Weights of a small mixture-of-experts language model, trained from scratch on English Wikipedia.
Size: 14 layers, 133M parameters.
Experts: 64 SwiGLU neurons an expert, a shared expert of 320 neurons.
Training: a variant of Muon for the experts, 651M tokens, 4970 steps.
Below are experts of layer 9 (counted from 0) of a mixture-of-experts language model. Rows are named gate (a neuron's input weights, with its number), up (a neuron's input weights, with its number) and show model dimensions 192-255. Each number is 500 + 50 x the weight over its row's rms, rounded and kept within 0 to 999. Numbers have three digits each.
Before each expert's rows: a language model's description of what the expert responds to. This comes from a sample of Wikipedia text that the model never trained on.

# expert 17
What it handles: Word pieces inside non-English personal and place names, especially Japanese, Korean, Arabic and Slavic, such as Fuji-i, Yam-ato, Hwar-ang.
gate0:475464447472566497557477521497465541601418501503546506495422513458490513485498605540453540463422486510489485492476548490493499581534553553559611547467576504571520500527469538527483493505492467
up0:535534392564465554459521498512470494424490520490491604515506455541529533459480405504506489465617466474489492395528550477532516531442483510470498468507379435582445538486568590503572534516413589
gate1:437528424477520451519494476444536603488481486445488518533522468525545578430462527493501565458465480545510447459511499471536501521520483505512530523441479622504502531453498436458589529479477466
up1:508623488458482580468491469493514569524437535587546425529444434590522471464553537503338531485567508505398542547560568532548486618528564509449521442487491432424431566443467504376468496476498537

# expert 49
What it handles: Words and acronym pieces in institution names, such as University, National, Association, FC, and the letters in ACLU or CERN.
gate0:522536543525514556463526477463572542451534462456550536510486550526478583471406472450572524472501531524490531487531519535619491539490466494512452460486541585583515430506592557569553404537521433
up0:495518434573530503494438456488519524472527538395582480518542509496457524541546508577512483497489475578536463505512549582463405473538466557448549549439477502545442485510455452540481449458585570
gate1:531473451536392529436539462454480435464468576475544534550394602570470612459530488553458604505512527508468478524474552530561571590504420502510563478517583461431496486575438493526596450529486489
up1:409558530506435401433484531512508514523435489501450476577526471442509515493505409556503560516545423583461635577490452407498472484465504443465536458484487479487559454472458641546536534595468475

# expert 23
What it handles: Commas ending a clause or phrase in running prose, before and, which, he, or a quotation, as in end of the season, becoming.
gate0:448511433581515498502508471503410483501522464520441416532562465473530513536462438538562488506473464464489545499463472476539483580540537342482489541468488413510452505537569539533558445452559586
up0:517477556391483464461434506496583470491425422543583477471511484447437457391514529396521472470468575584453470502484447498479562435503527407448469526566414438582575443573409497514434492516463536
gate1:542557452451517478465433552421594518511524501591492421449538488401513497527476496478569480568559470487462509475485546477516491491529485457480501539386498506504514540460506440428502523442474564
up1:447559492552526457484502507582481545558492555575493514521457453466499573378515465488488629451552544428477450519412428550502405514504393450444538583460508448520586462501484580566458493565519461

# expert 45
What it handles: Relative pronouns and conjunctions opening clauses, such as that after announced, who, which, when, because, plus See in See also headings.
gate0:508471449516537469521524530501597529567513490467495573496539536560463549474559504567527511390535518512498491521520549457442519587499457494480461560516518475550519486545533654512446487445545528
up0:482488392452480423514481580354405453506489456533533486569449475430404540495529496468612399593491599481467403512537425462428476520473506505502498552507518518444475517406467521501478419524532471
gate1:602580471428434546543617564471483527409553413559463560411524577537553547407470486595449515571441474512470534497585528445551517530482441495493432577463495458489507536547433537398498536542544435
up1:489493480484414566513432509473431494444427501502477402426490458517617505524480483470522536456578516502443497587478587516516441429532485472523395454529507512496506404459466451459434517493531529

# expert 55
What it handles: Given names like John, David and Jackie starting a person's name, often after by or a pipe in credits and lists.
gate0:530560458520471452486493458430513372517513510512546485432456477503448489532433501515507454545563556541494444605486515516537520442537551578469479554583493459467562480498534439459554487519473383
up0:501565570412626560462450370576499498514496511498538475534504457554497551587462512502429497520509535511485580459527458503555490525520514423477472417436507494492545443576483520524510429520536489
gate1:479481525520566505473452456456548426564571489473493532493447479558489555532431448515470466468449558599532363441535523602536488519498475470413467569512536549438485508597531571502460504447583507
up1:506503495468499411515434471436415502638550534555553515594493488585503512359474625465556589522552511550455458522558521579508496543487532505549515502567557468488530484542506493436443397415527388

# expert 16
What it handles: Vowel-heavy word pieces inside rare names and foreign words, plus accented or byte fragments of non-English scripts, such as h'ay', Am'her'st, Ch'á'o.
gate0:508420514449460433456513625498481532555470495463562486522462451584459466510559539495529489558515508598585493498480560485435582550426465429480494470512489459527313470518495490408423528543506436
up0:531513608513459550473528482553428435455531536515575484481534431471486497541520394535513498578523412458503502559493446505512580441438582471566476578451531606527576485614388465428542476471463410
gate1:466498535493458482482541585488482510412552491515469526437509473608491558511379511501510480508519583526621474546593473560485597464489484482518482584569535520587427564552563570524486448443489533
up1:412598520627523493475476517518560457422576416490569402443517415451451608549522475528518502460499553497491408559502533526455506495486622489523468443517495455484514416449459457536482523437569547

# expert 15
What it handles: Line-initial hyphens opening infobox and list fields like Commands, Conflicts or Score, plus minus signs, bullets and Preceded in tables.
gate0:482468529431483422549519500505479518500532551539496499465556509431512467499526409507509525567516417430452603416500492480523646540471574388518525450468608452485509542473517541475569454492525503
up0:491384469465493476409500489471576450472482465404439426435579512536544487517500419441499466492460556479500538558492491531538474575448474480498451467560499530447521547509488547586496587526516531
gate1:575513475572435437510556608562441442496508506499536433412484578491529544640547465428523487500549479435480563440597523540454605509476519583459412571482509474556445520521525420526550574542504483
up1:458462503573511384490531515481513531405421461499452429451465583513471541533504514411510530471471492535389511545505503493454544489482532558505482505485434450470546510522550560462444519577521500

# expert 32
What it handles: Short vowel-consonant syllables inside rare words and names, such as it, el, ot, em, as in longitudinal, Freemasonry, timetables.
gate0:457465433511515433526487501494456524505432487477529476566540546468563517458481535437573471475444425547402502452451538460591532475519451409477484448515455463478575492439535535504435510471398484
up0:536405557547480539508468502486520449450398505549574455450475456562491485538612379517484495539453493392517561403434421494481502526505516487470506541555411545476410482555532439505417441514495425
gate1:567570489481457458516539511519455490548464460469475477531394519600556426432572515498561483499564506529596596485519432469501438507511508564524469493460448521484493532572450514469427471508506402
up1:537483491522500565386345440470565602473354510507595411517447516493516397606570462439459376530514508497447564546477394506469505408603579504527504537512485520521562396478568395425545553425502462

# expert 8
What it handles: Country names and three-letter codes in sports result tables and lists, such as FRA, USA, Germany, plus scores and table cells.
gate0:499513601538393443478417525505522448474545607423487447462469432540555415424476479382460556497551468536469581455417548555585556513574409456384455517464498517540490557464514496479456472540536486
up0:538533455511564501507513439568552572500524522519481456439515437449544527505525501478488535446499610515498440484605443484487493524532516553465540562647519484507487503520511534559482464458420480
gate1:447518505462536490506489604677453521497565548513490434532504563465515579546520551509495528512526458488537454521485506405496575452527464470461534415489575508542600542540498519529498558467538516
up1:511445541513499567514562448525451451481506505485488445553513504414524395482527486492528442485496508454489428396508477485620550531472435474440419429445488560505470449542450578495344481465415475

# expert 57
What it handles: Final word pieces of surnames and proper names, often before 's or was, such as Richter, Novitzky, Byers, plus names like Suzuki and Dylan.
gate0:442512460458560481448458519538532519411491532464507490552484478440484479513527501483579434505589500485563510551448560495567513551409483445507507530497518563567578492579466540499523387408519581
up0:451464461397469386598466552555573473595518462447570385525524556485502552468418514518484479515504444520556489501471527393588471529479474503501535599441513433485491468478445479537466480510583516
gate1:583551422564508556502463505528377482493436489532516529448487425475505512510466435454503589391515509404428549409457502552532575518436523529415485572551512465401434610502390439509555519454552487
up1:521462571462521513458442458559571477560536417482532493510585496457568487470509551582560452432511597539451477536555470395419611466548394511559523515470508540539558506528482429541525512518471420

# expert 52
What it handles: The last two digits of years after 19 or 20, often in tables, career timelines and dates, such as 19'86', 20'12', 20'14'; also court.
gate0:445536483551498570604561513499502450364570390541492564417434526547474514444446577483403558507443474485488492480487432588421478445557494531427473520519458491498488462451583506509571511532500544
up0:517560503584566512497474490505420496525563517588515491478453469505431513457435472547481562466498437599446457501506565476459472470450514553514514621494462531505483451498462484393520493460484488
gate1:446517542502525380532553432503555473438435563484483459425471479489552489455507516503487564437481524548451487498520415526372520557482440446515465432502514458390484557566472475456442537525541585
up1:460610431560575433429466523584483599541478488534496461490477464513429618474488468561431514528466453577393611487451469533467504450454554531529502520591418552526506496526483512409418490527511594

# expert 33
What it handles: Commas, closing parentheses and brackets inside numbers and table cells, such as 1,354,284, (4.8), and author–year citations.
gate0:458489494504438531539515446526534492489499497498486520458436477496597484498564424486503626527437465584465600563489487505633435522517471549514547455499430375418558512450469487448498592496514528
up0:469516480609470469464481440504557589493545479582465475465487483539502562433520524549445487544555559499427409487503552541489430590486574430520565491498547491465535537534518476602530575439519483
gate1:400541501499456499466417524596418451540497425453533515581492532590421433441383510506516495556538457518535461539555607466460520480498424428470525532546521475451393530456459503538465488484454468
up1:484475524494508434566577514471553493506499486523488504478564569455560450543537450465488537496557479457463481472521563439407551403453540486460494455495533496454484531577495552562458508402522506

# expert 51
What it handles: Nouns or suffixes naming people's roles and kin, such as member, son, director, President, and man in Businessman.
gate0:501499571495495528543448429466505428517391411525576493553497406494513463533553576497434441446407398406476470489453572543536542522464537543529520450542464606469506472569491519479481540566491571
up0:476463530509506443460494456516461519459553613471478533552574458469480365452608518516440442611427507567494422387560484558467431415479415513524439486498494564499506433585555386502518514522547573
gate1:505503479427539506499504549454452556512422549441374448537546554503544427492567439570460558424503476432494545540465475489557459602507506492503491470500470494519554574464542488454557367512504578
up1:461534526570470549535571450549442574502502528414589482497532514452539422457472539540495580403517499518466542516427549518540602454486488441483535445522471377547454482494477473487482550544520520

# expert 28
What it handles: Full stops and closing punctuation ending sentences, including period plus paragraph break and heading endings, e.g. households., in 1983., Sports.
gate0:463545483493497486407532544514497525622523507479477580473495513468603548517559468567534496430519549657500456439525469479562504500518597560477471519490511530458574556623425462464485416472443583
up0:476552539531518524543497462522461535484484538546506474423517528516461575499417514509517496608563526647509428533419497549397512375593511593423483467570454546479523490470436493525494527409533479
gate1:423547519472455511530525539445475409417480435515505517540350572427525441448564479449505433542597487510428423442445577494513470509585505472478530478530572592395542430511540543529539433497427550
up1:518536467554423572475495473525506491546510478503539446544486562555541530534465438543412569485506507523407434434543440425464522486582444448483499492493442516471519427561488543531484550604454457

# expert 39
What it handles: Century digits opening four-digit years, such as 20 in 2023 and 19 in 1963, after in, commas or dashes, including year ranges.
gate0:611440502412516514483483460464540505509486435450469547485494585550428505409506403469432546449530402491456599505426568554521538529441450558458437465463499504551466510488506475550512427438480525
up0:511620480470488482539568521432483500477530502510496468485437453452495409545541574483481560439451456552465498494408441424490463487447519611570402490503542502490479472526462517542565506485405556
gate1:508574496545497513565434522438550495510531492502454485480491492523534484552496390469518459598435528449423562547529559482316481496485542515555429477590450542578557566451541490453535481460516539
up1:456462528533504560570545448567433453543514490544431391446597397515476583454519450538458464454567518574466466573525442593508555549467484689543466487461461485400545510509429454515510597585542553

# expert 47
What it handles: Nouns naming a field, sport or institution ending a phrase, such as football, television, Stadium, University, church, museum.
gate0:522488455441537451449452482503523472495538513529419474503487484477541482483488441453528522418544483483528458520435442486557454562468359501580507503431504404387466537574635505499495426493534530
up0:555561500458497456537632533498468491547551573538437487472424500484443489421494470474592481401500478508444495498534529451480524566441519512537529447472448595421529500470509594436514509517531461
gate1:477432468416500485486522472453534488558505476538442527438499552415538545486442495540503510546469484422531434431458585452552461517524383613556418412509560565497444403472427459455378439578473490
up1:576540467482438431479482451544475414622568451543530554530531498526476494395405569493489453462542498482531488575592489581515551494452540465518417563575513517442451465587519439446469520510476522

# expert 4
What it handles: Digit pieces finishing years and quantities, plus magnitude or unit words after numbers, such as 19'96', 16'00' km, million, %, century.
gate0:450437499520537499452530469436503412508483518493554495452508482534429568485492440488481467547448429507420523585498487563551505532447469450381512517548506571491414455480563509524416488456600582
up0:521490486484442533445532548531590501489545587576523572482462492489452584531515420525536505506463420391569444447538485473456430520501522424499425506560464499447567514582595538421443488445443482
gate1:478462454474544502545545485562475473559467518423517489482579612495487516485551516473526581496452503427688513471591521495513543553483524509396464569452450508466525478593470423544515531501457444
up1:551504476502517430541456528501402528508511452488478561511442479459594617517582557576548558518408530506457484441503527489495592492612573449541457492500450458523478444470507373555496476522509542